{
  "num_hidden_layers": 8,
  "hidden_size": 224,
  "n_experts": 80,
  "experts_per_token": 4,
  "d_expert": 64,
  "d_shared_expert": 0,
  "hidden_act": "clamped_swiglu",
  "moe_layers": [0, 1, 2, 3, 4, 5, 6, 7],
  "router_score": "sigmoid",
  "normalize_top_k": false,
  "routed_scale": 0.5,
  "balance_loss": 0.00178,
  "balance_bias": true,
  "router_noise": 0.05,
  "init_std_router": 0.0195,
  "lr_router": 0.000815,
  "vocab_size": 8192,
  "norm": "rmsnorm",
  "norm_eps": 1e-05,
  "tie_word_embeddings": true,
  "optimizer": "muon_variant",
  "learning_rate": 0.0137,
  "beta1": 0.95,
  "max_grad_norm": 1.0,
  "batch_tokens": 65536,
  "max_seq_len": 1024,
  "train_tokens": 470900000,
  "max_steps": 7186,
  "dataset": "wikipedia_en"
}
Below are experts of layer 5 (counted from 0) of a mixture-of-experts language model. Rows are named router (the router's row for the expert) and show model dimensions 0-223. Each number is 200 + 20 x the weight over its row's rms, rounded and kept within 0 to 999.
Before each expert's rows: "mostly gets" lists some tokens that are sent to it at least half of the time. This comes from a sample of Wikipedia text that the model never trained on.

# expert 42
mostly gets: "f", "-f", "op", "b", " Up", "-off"
router,229,208,224,137,190,207,160,168,219,196,188,217,212,185,188,199,201,208,212,214,169,178,213,252,146,201,210,196,188,181,199,201,198,200,209,185,169,215,178,152,192,217,191,200,188,162,191,214,231,191,198,192,182,211,188,206,216,168,187,180,219,206,199,199,183,223,203,213,212,244,170,207,193,208,171,194,172,225,208,218,198,198,229,184,173,222,204,214,198,190,164,208,219,172,180,223,220,195,194,173,223,206,224,190,162,203,205,184,217,192,214,192,192,191,220,214,220,195,166,207,189,225,193,211,196,218,208,200,200,217,241,200,189,221,229,190,211,226,189,216,167,234,198,171,185,205,178,217,198,227,196,174,204,201,217,207,220,179,209,241,187,142,224,217,192,194,190,239,180,201,198,193,183,194,163,195,203,205,210,196,194,217,182,202,181,196,206,165,201,225,199,197,179,187,210,195,222,212,195,231,159,204,195,159,232,160,189,207,206,186,179,222,196,162,205,174,190,197,171,186,230,188,223,228

# expert 48
mostly gets: "| L", "|  |", "|  | Republican", "|  | Democratic", "| D", "|  | Liberal"
router,224,241,222,197,218,180,178,183,190,176,210,223,214,212,192,200,186,188,225,194,189,200,217,196,210,193,173,222,204,187,226,198,236,186,229,197,193,210,181,205,230,213,217,208,196,154,170,190,226,159,179,211,195,216,206,192,200,191,194,212,214,185,172,225,200,225,220,189,207,209,179,181,221,205,164,197,205,215,240,177,173,220,225,195,167,223,197,203,215,154,143,206,192,191,218,214,189,178,195,237,219,186,194,176,168,219,183,197,199,182,201,222,178,207,237,215,205,177,183,183,243,200,195,222,208,189,193,205,192,234,211,210,177,222,228,207,217,243,225,186,191,221,204,227,199,192,191,205,202,194,235,163,232,201,214,180,209,188,205,192,169,179,216,190,175,204,194,169,165,190,213,210,152,234,175,206,205,200,204,149,179,197,187,190,168,212,212,186,194,220,209,189,228,195,246,197,238,199,177,214,192,201,181,203,224,193,224,191,217,191,162,176,196,181,183,189,194,222,194,180,213,169,226,218

# expert 23
mostly gets: " of", "s of", " between", "ation of", " of a", " to"
router,213,217,218,194,203,180,194,169,231,179,197,217,185,207,180,219,205,241,178,216,195,201,181,214,162,199,185,216,190,202,199,209,202,193,213,180,205,219,206,196,211,198,182,162,202,200,184,200,216,170,185,202,182,206,200,205,146,156,181,172,187,191,184,209,194,192,177,206,226,246,177,199,212,166,189,162,195,228,217,200,197,216,189,191,179,192,199,196,213,183,200,179,228,189,194,206,169,215,187,206,208,207,216,170,190,219,211,198,211,197,215,223,212,215,214,229,216,188,160,183,199,180,199,210,207,179,216,222,178,230,218,211,200,208,230,217,232,201,182,203,185,172,249,187,191,203,197,218,199,189,174,177,230,173,205,153,210,164,202,221,169,162,228,215,212,190,178,206,185,172,230,203,172,235,185,202,225,202,216,189,169,211,145,188,175,196,243,165,173,238,212,183,209,183,222,161,229,224,195,217,217,187,214,173,206,185,195,216,195,198,213,189,158,196,224,189,225,213,184,169,192,182,218,220

# expert 76
mostly gets: " Army", " Museum", " Committee", " Congress", " army", " government"
router,219,214,217,192,216,189,184,183,215,171,205,190,192,238,206,174,203,232,186,233,187,186,207,223,189,208,166,215,220,194,193,187,228,171,223,195,187,234,220,205,226,213,188,186,198,192,201,213,210,167,185,212,180,210,181,207,189,184,210,200,221,156,189,187,187,206,192,186,208,220,206,198,203,174,203,227,141,200,210,194,185,202,230,174,197,215,178,214,221,163,187,209,179,194,194,199,192,216,181,225,229,216,210,187,214,232,208,166,233,179,203,212,188,231,221,213,189,183,186,215,243,178,208,229,204,198,236,203,207,209,226,207,157,221,187,216,229,208,231,184,180,219,196,190,162,215,214,221,231,211,204,214,186,207,227,186,203,177,200,245,199,196,202,198,179,195,184,213,173,198,249,197,133,209,198,210,242,207,223,166,180,173,176,192,185,168,250,182,184,221,223,209,204,175,202,193,211,242,182,217,215,201,175,188,207,196,193,197,218,201,195,176,172,197,187,166,224,192,223,192,200,184,212,219

# expert 33
mostly gets: ", which", ", the", ", he", " that the", ", who", ", while"
router,229,177,223,213,204,165,199,181,215,186,208,198,217,179,182,222,238,222,205,208,190,197,200,195,171,210,200,224,207,201,195,196,195,203,221,174,202,241,196,212,209,184,192,199,206,177,180,251,230,194,208,202,191,198,190,211,158,173,215,191,217,181,198,189,193,211,174,189,213,212,154,224,204,187,183,205,191,194,207,185,186,189,206,213,190,231,183,207,245,153,170,209,237,226,166,239,213,225,202,214,202,193,229,152,158,215,177,164,210,181,212,205,179,229,223,214,187,181,200,217,209,178,217,250,191,194,210,216,198,234,256,187,180,200,192,212,191,208,194,159,185,196,189,177,157,226,227,206,191,231,203,179,198,211,217,171,214,198,210,203,176,197,252,185,213,178,192,229,190,230,198,227,163,215,204,193,209,208,223,179,189,218,192,216,192,210,218,160,185,222,220,213,201,191,197,196,201,235,180,223,208,210,197,191,209,208,185,216,204,229,212,188,205,195,217,182,211,223,208,158,203,190,175,215

# expert 69
mostly gets: " pre", " cl", " equ", " Commun", " Municip", "- Coordinates: "
router,238,192,217,164,213,209,165,196,199,178,199,203,205,212,186,178,184,183,200,204,191,201,210,216,179,225,171,246,226,186,198,189,203,149,216,208,167,236,212,175,235,225,192,172,207,174,181,222,199,151,178,195,188,208,195,206,192,192,183,211,204,200,157,208,226,218,176,188,209,218,170,180,211,195,147,192,199,225,215,192,196,212,240,205,183,225,205,205,192,199,200,187,208,201,195,201,216,196,191,189,213,220,197,179,188,201,224,194,230,187,189,218,195,201,214,190,232,166,219,176,236,207,238,211,231,209,201,212,185,214,208,202,178,201,184,219,228,216,209,159,178,232,214,213,200,236,204,208,235,178,197,223,225,199,210,187,201,218,206,214,211,191,227,188,169,202,206,177,164,173,233,218,153,235,203,203,234,193,210,172,195,162,192,173,184,200,224,213,201,200,212,185,201,177,182,151,214,225,182,235,193,201,218,190,202,199,178,203,196,216,212,159,204,190,185,188,224,190,208,151,219,175,207,192

# expert 14
mostly gets: "931", "- Died:", "- Born:", "921", "- Died: ", "927"
router,209,206,248,184,221,203,189,203,205,213,173,215,195,200,169,193,239,207,189,211,198,190,231,195,190,205,205,217,205,209,203,178,224,172,239,188,183,215,202,186,215,229,162,185,195,170,194,216,227,174,207,190,163,210,187,213,172,191,195,157,218,176,165,213,216,207,201,202,199,205,185,204,242,175,172,200,154,228,209,208,166,216,245,213,189,203,202,193,205,215,158,180,185,170,188,213,187,196,196,188,227,205,230,203,202,238,229,172,209,208,205,181,189,239,241,225,205,209,188,180,212,219,201,225,219,185,227,210,220,199,208,189,188,212,191,217,210,209,198,181,186,205,228,194,182,228,213,209,217,222,183,216,208,191,234,193,231,198,221,256,204,194,230,228,203,194,171,171,187,216,224,247,158,213,167,204,216,202,253,195,189,200,190,191,159,175,210,211,180,211,191,183,216,185,198,165,228,218,170,204,202,186,211,177,227,193,206,197,207,198,213,195,181,193,198,201,189,206,201,163,234,197,199,194

# expert 55
mostly gets: "n", " Brun", "lev", "ét", " Mil", " Ven"
router,203,216,230,158,239,189,177,194,210,198,185,220,195,202,191,198,208,197,204,227,198,195,190,191,180,219,175,214,217,165,215,191,205,185,207,171,155,221,207,179,225,230,190,185,210,212,174,220,187,184,214,185,191,209,227,214,181,200,188,191,213,206,183,189,227,185,199,185,229,225,188,231,199,191,205,180,148,180,196,231,162,204,215,196,157,234,202,189,211,184,186,195,201,165,206,231,212,198,215,188,231,216,197,194,177,210,183,224,232,210,218,191,198,236,229,215,174,188,152,203,190,189,203,183,204,195,187,195,177,215,211,225,186,227,201,222,209,206,188,180,206,236,248,210,185,200,197,220,163,201,211,195,181,188,237,199,205,196,185,246,169,183,208,203,202,198,187,200,201,201,210,177,182,237,183,218,210,213,219,180,190,190,181,175,189,188,212,199,161,212,163,196,208,174,249,191,211,227,184,218,183,185,219,147,212,188,189,214,196,208,176,211,188,179,236,206,183,226,216,195,236,142,203,219

# expert 54
mostly gets: ", and", ") and", " and", ", but", "s and", ", and the"
router,214,201,217,167,216,176,180,167,231,188,205,223,195,209,166,199,203,212,193,217,189,145,204,201,149,194,223,218,214,208,185,193,198,208,226,181,195,225,209,154,226,203,184,196,187,150,160,211,203,174,211,196,195,201,169,185,182,144,198,163,209,166,195,188,182,193,181,212,226,234,181,197,202,203,169,179,215,241,226,226,157,199,196,208,199,194,169,220,190,217,197,168,228,188,151,224,201,229,196,210,219,211,228,179,180,213,189,170,220,183,229,197,191,221,208,220,183,199,200,180,204,205,215,224,170,179,198,219,179,251,222,189,200,219,217,213,225,208,198,204,167,186,202,174,163,226,219,211,193,235,209,192,199,177,210,190,216,190,209,212,185,201,205,229,177,187,168,193,181,212,218,204,182,198,177,197,207,210,196,191,185,196,171,171,179,189,220,181,188,228,215,198,185,182,194,172,206,233,181,201,168,199,180,197,198,195,172,180,205,224,174,183,198,209,229,190,220,203,191,191,215,189,212,218

# expert 13
mostly gets: "/", " '", " /", " Avenue", " (loan", " P"
router,213,206,211,166,210,160,182,197,220,182,218,216,198,215,191,189,184,224,181,213,206,199,183,195,171,242,196,210,175,197,198,218,217,181,230,165,189,225,173,211,220,228,188,186,216,184,183,242,199,159,183,183,183,232,198,204,196,179,209,182,228,188,172,205,199,222,176,211,213,222,166,204,204,207,162,179,213,192,216,187,204,205,231,197,172,214,192,217,202,195,185,212,176,186,187,209,190,195,186,232,238,188,220,169,205,209,197,169,242,173,223,192,181,211,219,196,181,174,191,198,179,205,211,210,198,185,205,188,192,231,200,194,148,217,209,205,238,235,212,173,192,264,195,184,165,198,218,222,211,185,194,189,205,225,205,203,203,179,206,226,176,198,189,214,175,211,198,194,169,203,224,205,190,208,165,226,214,199,230,195,186,199,179,174,183,194,185,175,162,206,184,216,209,197,227,166,225,220,139,218,187,209,216,178,237,168,190,217,212,178,184,197,192,166,222,194,213,213,216,199,199,155,198,207

# expert 44
mostly gets: "andidate | Votes |", "clus", "rast", "clud", "ellig", "hib"
router,193,240,245,178,212,167,183,179,203,192,194,200,195,219,176,228,222,214,226,229,204,188,213,209,202,216,156,210,200,200,211,178,225,189,224,169,194,224,220,168,197,190,184,171,199,191,204,206,191,170,194,196,183,217,197,202,170,177,204,203,230,170,188,187,212,195,218,189,232,204,180,181,210,195,199,175,183,196,227,183,125,210,221,210,186,232,166,193,218,213,188,170,218,194,170,225,219,219,204,168,219,210,215,149,189,218,219,175,225,169,218,221,198,227,221,200,210,178,174,182,236,204,208,196,223,200,194,192,195,202,204,188,181,248,219,221,192,207,193,190,189,199,219,206,210,199,200,212,183,230,197,187,185,202,223,178,263,212,218,243,202,177,211,213,211,202,163,209,175,179,213,200,170,196,173,224,215,211,231,197,176,187,165,180,188,212,226,172,206,207,188,194,224,165,197,204,217,195,196,228,160,199,221,189,205,220,182,220,202,208,184,182,208,210,205,193,205,205,210,190,236,164,198,212

# expert 75
mostly gets: " (L", " \"M", ", K", " of K", " (D", " (P"
router,230,194,218,190,214,175,204,171,231,184,194,211,231,207,201,200,225,195,171,208,184,191,198,204,179,225,191,245,216,206,191,186,196,178,233,168,203,223,209,187,221,214,174,186,207,179,173,234,216,162,181,179,190,219,203,196,144,184,206,170,202,197,178,189,186,208,186,190,189,214,177,209,197,158,174,192,193,217,225,186,183,197,226,196,208,207,199,218,234,189,181,195,208,204,191,255,182,216,184,214,227,218,213,203,188,207,198,196,218,177,206,213,225,224,205,203,197,171,207,202,214,216,229,245,206,205,201,211,213,236,215,193,185,208,199,214,219,241,215,190,173,245,221,198,158,225,220,224,214,206,194,215,197,201,227,169,226,186,205,231,206,183,231,233,205,217,183,195,200,198,242,217,153,217,183,198,210,209,246,170,182,209,180,180,177,179,207,197,181,208,196,174,190,192,203,173,232,255,168,222,184,183,191,178,214,191,186,193,203,188,196,178,208,195,202,179,224,232,189,171,194,179,224,206

# expert 43
mostly gets: "% | ", " population", "- • Total: ", " census", "% |", " km^{"
router,217,230,211,212,195,167,152,180,191,184,202,214,220,200,203,186,196,191,219,219,213,196,202,208,174,201,197,244,207,198,197,206,205,162,222,196,189,266,216,221,208,201,200,204,195,141,161,197,237,163,176,202,197,203,190,202,215,192,178,218,215,186,145,227,218,217,211,189,197,212,207,200,210,216,173,208,204,207,207,208,188,211,221,202,171,227,203,208,183,169,165,219,191,197,212,224,227,186,188,208,214,177,214,155,165,205,170,183,217,201,197,214,160,227,235,200,197,171,194,172,251,195,216,210,220,183,182,208,192,213,206,212,193,212,235,221,207,193,231,201,182,209,219,231,187,195,198,220,200,175,213,188,208,213,200,206,212,170,216,201,176,182,224,180,210,174,188,189,174,178,213,215,169,207,163,223,215,175,210,132,191,167,171,198,190,213,210,211,197,217,191,172,206,182,243,167,228,200,192,211,197,189,176,200,210,195,207,209,226,217,176,182,204,201,200,185,192,224,209,187,200,177,197,212

# expert 10
mostly gets: " | MF", " | DF", " | FW", "  ", "----", " | Pts"
router,216,198,212,179,204,158,195,192,203,182,213,235,184,198,193,199,198,215,191,213,181,146,205,186,153,220,196,248,199,176,207,220,247,187,214,201,191,215,198,198,233,221,188,179,222,198,189,215,192,197,208,193,184,202,173,218,186,181,193,191,204,152,175,227,197,207,184,184,229,212,183,225,221,197,182,197,164,185,237,182,208,190,231,203,192,229,197,211,198,198,181,158,176,180,188,215,177,208,187,217,240,194,216,188,169,220,203,199,218,192,204,219,179,235,229,214,211,184,172,196,205,203,226,191,228,199,202,235,193,210,226,179,175,232,244,201,220,237,190,188,212,209,207,197,189,225,197,201,204,203,197,182,216,197,203,181,244,205,230,214,170,181,204,192,197,210,210,166,155,206,229,189,177,241,195,226,217,194,207,175,192,198,176,165,185,190,197,196,166,201,184,205,228,170,209,186,234,222,179,229,191,216,183,201,224,186,211,199,213,170,185,185,188,169,203,179,196,209,213,146,224,192,230,205

# expert 12
mostly gets: "olis", "idi", "artment", "ynam", "uter", "tegr"
router,236,223,215,156,214,203,167,165,206,172,187,220,209,184,199,197,214,211,190,196,203,175,191,221,159,229,175,205,198,182,202,218,187,178,193,188,158,238,225,160,205,178,199,175,185,187,186,220,236,182,199,159,222,205,207,193,188,159,196,190,216,189,202,206,168,228,210,161,241,214,201,189,193,180,180,165,190,194,218,198,183,168,221,190,170,200,193,199,203,178,187,204,225,158,182,201,191,194,230,191,226,191,195,196,182,209,232,220,221,204,210,184,180,209,230,222,192,163,160,203,177,220,216,193,219,185,205,217,179,193,234,197,189,209,211,213,209,206,217,190,203,180,205,207,200,217,201,198,198,218,208,217,193,197,224,181,219,166,198,249,205,196,220,202,218,200,191,210,167,209,197,193,208,247,206,211,238,237,209,184,178,176,166,184,182,189,200,200,204,216,169,197,185,186,213,192,229,209,153,200,166,206,212,180,232,177,193,204,228,166,216,197,190,211,223,177,170,205,232,198,237,185,211,212

# expert 40
mostly gets: "seud", " pi", "especially", "isambiguation", " | Nominated |", "Be"
router,238,208,263,140,206,186,182,214,209,180,215,244,187,187,204,223,195,199,210,204,188,190,186,211,195,228,190,192,233,185,227,199,205,204,211,195,205,217,233,194,206,194,171,183,210,180,173,257,208,158,203,176,193,210,200,215,185,158,221,210,191,197,185,186,196,236,176,195,209,210,180,196,203,176,171,189,175,205,220,198,195,175,222,188,180,203,211,200,195,188,178,196,193,204,192,222,163,200,200,171,218,209,216,198,186,211,210,212,237,182,206,219,172,240,213,237,194,161,187,206,192,223,225,214,206,179,211,236,202,197,233,181,199,211,208,195,211,210,194,196,172,222,219,192,204,216,197,221,201,206,205,205,188,182,240,198,235,197,222,237,217,193,219,203,212,161,177,219,150,234,223,238,178,222,165,208,237,213,208,188,179,156,194,162,193,188,208,198,189,233,183,172,206,184,190,168,212,207,182,200,193,208,196,202,227,181,194,207,228,205,226,186,210,208,210,198,210,223,228,200,220,192,226,194

# expert 30
mostly gets: "RG", "ER", "raq", "ZE", "hio", "llinois"
router,196,239,213,187,200,158,177,181,210,183,210,201,211,207,210,199,211,222,179,214,180,183,218,214,199,238,152,226,190,197,200,216,233,196,208,183,198,212,251,182,203,234,185,162,227,200,199,223,225,170,198,201,175,233,202,243,151,174,195,177,192,177,193,205,179,212,187,188,206,236,190,203,186,192,188,190,163,207,210,176,152,190,226,189,184,197,176,213,206,202,154,196,205,192,195,217,183,199,164,199,245,172,214,151,199,214,211,159,207,210,223,201,183,205,216,223,192,187,168,189,208,201,204,208,198,205,185,190,215,196,199,187,201,240,222,189,211,207,230,204,181,207,202,215,195,226,206,190,192,218,221,189,187,219,232,183,208,194,213,226,207,167,220,209,179,196,172,215,178,197,192,214,153,195,195,179,242,212,196,183,167,204,194,178,178,204,217,204,170,212,181,195,191,164,209,183,216,206,187,227,185,214,202,168,211,199,162,188,209,178,169,205,192,195,212,214,219,236,211,191,237,170,229,201

# expert 72
mostly gets: "-w", "-f", "edom", "bro", "tern", "kn"
router,221,201,226,135,195,202,159,201,214,188,186,221,216,177,195,195,210,179,202,220,176,170,213,238,164,201,184,200,195,217,216,188,173,207,233,178,165,212,194,157,205,208,188,194,165,166,187,208,208,171,203,194,191,200,210,227,173,172,195,179,226,186,170,190,172,201,193,196,224,216,189,223,204,211,172,188,182,194,199,220,178,213,211,196,159,242,192,191,195,187,179,202,203,190,206,222,220,216,208,193,225,189,192,204,153,228,195,197,234,188,212,190,178,207,225,199,229,214,154,184,202,208,190,215,206,205,194,208,197,218,245,226,171,209,225,191,205,208,175,192,189,212,204,183,195,198,191,229,186,221,193,179,203,200,243,192,239,194,203,241,156,132,220,210,194,197,170,227,175,209,199,188,180,198,198,190,198,230,224,206,198,189,195,190,187,203,211,189,200,220,194,197,194,188,201,219,212,193,173,209,171,213,165,173,211,179,205,226,204,202,199,211,184,170,233,184,192,211,171,216,231,169,228,224

# expert 37
mostly gets: "U", "US", "BC", "I", " US", "CA"
router,200,228,233,197,217,175,193,174,197,181,204,223,193,188,187,194,210,214,175,236,182,190,221,215,170,245,170,237,225,196,184,213,191,177,219,159,190,228,200,214,203,239,203,182,199,185,172,208,206,167,177,209,196,200,221,204,191,193,197,190,197,193,198,193,209,216,176,199,200,252,195,178,211,185,174,183,199,190,207,164,185,183,219,205,176,193,190,237,216,195,197,217,213,182,201,202,193,206,162,202,256,184,207,173,161,206,210,175,216,176,218,219,187,222,197,233,200,179,169,201,243,228,209,225,189,204,210,191,174,231,215,207,187,209,214,206,229,217,218,206,175,240,194,218,176,210,202,215,191,214,203,194,194,204,233,171,206,173,192,212,207,178,217,210,156,201,191,206,156,194,200,221,169,196,192,197,216,203,200,184,202,205,208,172,175,184,236,199,199,207,179,189,192,176,228,176,248,246,181,228,202,190,181,150,208,171,174,209,231,175,168,185,182,195,202,191,215,211,217,184,206,181,203,223

# expert 41
mostly gets: "orph", "ph", "aph", "ctions", "pt", "rap"
router,218,215,227,166,210,173,177,159,232,194,175,197,211,198,215,221,195,221,194,229,210,195,216,212,179,202,182,190,182,180,193,216,186,176,238,175,175,213,203,151,220,199,193,181,179,184,191,227,208,189,196,183,197,202,189,194,190,156,194,195,237,187,200,200,178,234,212,204,206,220,168,210,239,187,180,191,180,188,211,213,169,203,224,181,158,215,186,209,189,182,160,223,234,153,166,230,208,192,194,191,232,210,225,186,160,229,180,193,230,191,212,205,198,203,222,197,201,182,157,187,217,198,224,190,205,202,184,194,183,201,200,191,174,207,210,208,201,228,197,190,178,202,191,176,175,212,179,191,209,229,202,213,203,197,218,168,234,168,204,253,197,190,234,227,217,180,189,238,175,213,210,168,189,207,180,212,218,212,229,170,180,206,175,178,186,207,167,168,207,205,169,197,196,180,188,211,232,228,213,202,179,197,215,156,216,183,199,222,198,165,179,200,192,193,219,211,213,206,195,202,234,193,210,206

# expert 20
mostly gets: "ed the", " made", " began", " used", " named", " wrote"
router,223,201,230,192,221,148,203,197,195,174,184,232,170,199,169,202,218,228,208,192,188,175,212,193,161,207,204,211,192,177,202,161,201,192,212,193,206,228,209,207,204,218,198,190,250,193,187,226,230,170,200,204,176,189,213,219,173,158,193,217,202,188,200,235,171,223,202,195,227,214,174,202,218,168,156,215,188,202,215,214,187,217,201,196,171,192,205,204,201,193,204,207,218,190,176,247,203,213,210,203,206,194,240,172,197,206,160,165,216,185,210,208,189,212,201,198,204,189,171,199,246,189,216,223,211,157,217,250,209,222,216,197,209,201,190,192,196,205,221,192,200,208,178,186,163,207,196,187,199,216,226,194,189,156,214,200,208,181,237,226,178,182,238,230,206,204,159,187,197,234,186,201,185,241,173,194,241,220,209,198,176,217,172,173,187,186,230,179,186,230,195,167,190,176,192,192,224,208,195,238,169,172,190,200,205,201,191,225,210,188,197,175,188,205,190,178,228,201,222,200,194,195,206,203

# expert 50
mostly gets: " British", " Army", " American", " military", " German", " war"
router,203,227,203,180,207,146,173,177,215,156,196,211,192,225,212,186,232,185,205,232,182,202,199,194,187,202,169,225,202,198,207,189,209,176,235,178,201,219,214,196,216,232,182,185,185,190,200,229,222,190,198,182,181,228,195,201,187,188,174,174,212,174,213,185,186,211,221,215,201,216,176,201,208,177,178,180,164,197,215,201,181,213,227,174,181,201,203,199,199,174,190,210,195,203,190,206,194,214,177,204,211,196,225,176,209,230,202,162,214,186,201,189,207,232,206,221,193,190,156,168,208,180,191,210,204,149,236,183,222,213,252,176,174,214,206,217,230,218,246,183,162,202,207,191,170,224,195,214,223,227,202,188,197,212,243,169,219,186,193,237,173,186,224,235,201,210,182,222,192,194,227,213,167,182,169,204,234,183,216,182,198,188,180,193,209,197,228,183,195,221,174,209,196,166,209,185,222,245,189,203,208,172,186,179,215,182,184,192,221,199,192,193,188,194,221,172,222,221,220,192,207,187,245,214

# expert 24
mostly gets: " do", " vis", " ev", "es", " ide", " des"
router,220,224,257,150,187,194,181,203,212,199,224,223,187,182,190,192,214,205,206,223,198,189,191,209,184,200,164,195,187,211,241,199,185,185,201,218,179,217,183,182,222,199,192,176,201,186,200,215,214,150,211,192,205,211,196,205,160,168,217,200,207,187,191,198,190,218,205,186,197,224,192,181,237,156,166,200,185,214,201,221,180,199,223,199,181,189,191,234,206,221,175,191,193,208,189,247,165,203,200,184,210,207,201,183,195,239,199,209,231,181,197,198,177,220,221,221,195,194,154,177,211,194,247,237,193,207,204,215,187,217,226,199,174,192,212,202,215,212,180,213,195,219,211,190,200,198,183,196,200,198,208,208,180,217,235,159,227,189,187,250,205,191,237,185,221,149,169,238,180,207,210,218,201,233,174,253,219,227,183,187,178,190,194,176,175,198,204,196,198,215,181,180,176,171,202,163,219,201,204,189,189,209,194,180,229,176,174,216,200,206,207,197,218,198,187,184,199,193,233,202,250,206,215,210

# expert 65
mostly gets: "014", "018", "005", "023", "017", "019"
router,219,218,225,173,206,173,183,170,223,193,210,220,198,192,202,195,239,203,183,213,196,168,190,234,184,231,195,228,212,217,190,196,218,175,222,190,200,212,208,218,204,225,188,171,193,180,165,212,224,195,197,206,195,188,192,208,167,192,184,187,226,210,194,205,209,208,199,203,202,221,203,199,200,176,182,200,189,204,211,171,171,182,229,208,155,199,195,214,215,172,172,205,190,194,181,223,187,238,179,207,251,182,239,165,202,222,216,165,234,173,215,204,173,228,241,205,183,193,175,184,216,198,216,231,249,200,226,225,193,216,232,208,200,232,217,227,191,205,216,189,179,193,212,170,184,228,221,209,200,206,225,188,179,207,208,191,211,197,231,229,167,180,225,195,203,209,165,180,174,201,209,223,173,219,150,220,227,207,220,191,176,194,177,185,206,205,214,214,186,196,190,164,210,164,219,176,214,238,190,199,163,192,197,160,217,209,192,206,211,199,194,156,196,179,213,179,204,228,199,184,203,197,229,225

# expert 66
mostly gets: " dis", " ab", "==D", " red", " re", " rec"
router,220,192,229,179,242,211,174,210,218,185,225,214,187,218,196,198,183,179,208,207,188,182,197,239,194,200,197,198,212,183,199,190,204,180,220,194,194,215,203,177,210,188,187,199,203,181,186,217,209,161,202,200,168,220,202,200,170,191,210,195,218,202,163,205,214,231,178,176,199,227,212,179,211,169,209,213,173,189,218,228,207,206,233,198,193,223,190,196,182,198,184,168,220,204,193,222,208,224,189,215,223,216,213,181,197,209,213,195,237,205,204,194,181,197,211,217,222,191,177,172,198,216,251,210,219,194,221,187,187,234,227,179,187,224,214,207,210,205,220,166,168,223,202,169,154,218,218,209,198,180,215,184,195,169,224,185,232,168,183,226,200,208,219,210,175,210,207,152,196,202,229,189,152,199,144,215,213,212,216,197,177,176,177,211,202,192,228,178,193,211,188,186,228,181,201,184,224,209,173,225,178,190,211,203,251,193,165,220,208,187,189,148,207,165,188,157,211,188,231,191,213,151,205,205

# expert 63
mostly gets: " second", " father", " the first", " brother", "th century", " ship"
router,214,218,244,188,221,193,172,198,231,176,190,210,170,194,196,176,236,206,205,200,188,171,191,202,154,201,194,252,201,220,182,197,236,195,217,182,201,225,206,196,235,217,207,189,186,182,187,248,199,185,192,156,176,212,177,206,189,187,196,169,201,196,201,184,190,208,196,176,236,215,186,197,209,182,214,204,203,222,198,186,177,187,224,157,153,226,234,210,206,183,171,183,191,174,192,202,209,196,186,206,214,196,239,177,219,215,179,186,226,204,201,174,178,210,219,199,182,220,182,196,200,207,225,238,235,186,217,200,195,220,218,218,197,217,179,210,210,192,192,181,198,207,222,182,159,230,191,221,210,197,179,212,233,174,217,200,206,168,202,200,194,183,212,218,173,194,176,200,174,205,235,212,162,203,172,210,215,219,226,176,190,171,166,176,222,194,226,196,192,195,201,170,221,200,219,186,237,243,182,185,201,201,209,166,211,201,189,232,212,206,193,195,182,200,186,149,226,217,196,166,200,197,212,235

# expert 11
mostly gets: " T", " | T", ", T", ": T", " in T", " and T"
router,198,217,216,183,236,173,196,190,190,152,193,213,199,199,190,201,206,215,177,209,173,195,181,202,158,231,203,207,207,179,176,196,198,214,227,186,192,217,195,196,220,200,175,198,216,171,174,227,236,184,184,193,190,212,184,206,187,174,198,186,196,181,205,220,189,219,174,166,222,204,179,193,200,208,168,211,183,196,207,200,186,188,210,200,189,182,178,222,198,182,167,176,210,184,167,221,166,183,184,152,241,198,241,193,183,225,190,195,225,188,197,203,196,208,210,211,200,194,168,198,200,199,235,220,195,173,212,188,187,247,217,201,190,219,190,202,240,228,230,181,183,230,216,199,182,185,192,216,204,217,199,194,198,212,208,199,236,202,196,206,213,185,221,213,188,181,189,214,170,214,204,232,178,206,161,199,188,204,209,166,175,216,185,188,179,183,222,179,159,190,200,155,231,197,205,167,218,220,188,229,193,195,202,139,224,193,158,209,221,171,218,171,185,169,180,157,218,239,183,162,196,190,207,198

# expert 15
mostly gets: " av", "N/", "Source", "| November ", " | at", "Professional"
router,221,237,224,195,245,173,185,211,218,192,182,228,174,191,207,198,193,228,172,200,183,196,199,193,182,215,183,214,174,191,179,178,220,223,236,186,192,215,214,214,192,228,192,190,212,178,191,209,195,175,201,180,190,202,216,223,162,174,210,208,235,182,183,222,196,213,220,184,220,229,208,207,213,208,176,195,210,182,192,174,185,181,242,203,197,203,167,224,196,185,179,201,217,190,196,214,180,188,150,216,230,215,203,149,160,215,182,184,230,187,211,215,187,205,229,202,203,165,184,202,190,206,216,201,185,186,201,214,206,202,199,182,179,202,232,204,220,247,216,222,166,246,227,229,195,202,173,211,188,233,203,174,225,232,219,167,242,196,187,210,206,157,184,196,199,221,186,202,141,210,199,229,186,234,185,212,215,191,210,183,186,196,180,192,190,215,189,195,209,211,204,193,195,208,224,205,246,198,184,231,212,206,172,186,214,187,186,218,216,182,180,188,200,176,190,215,192,239,219,194,218,191,221,240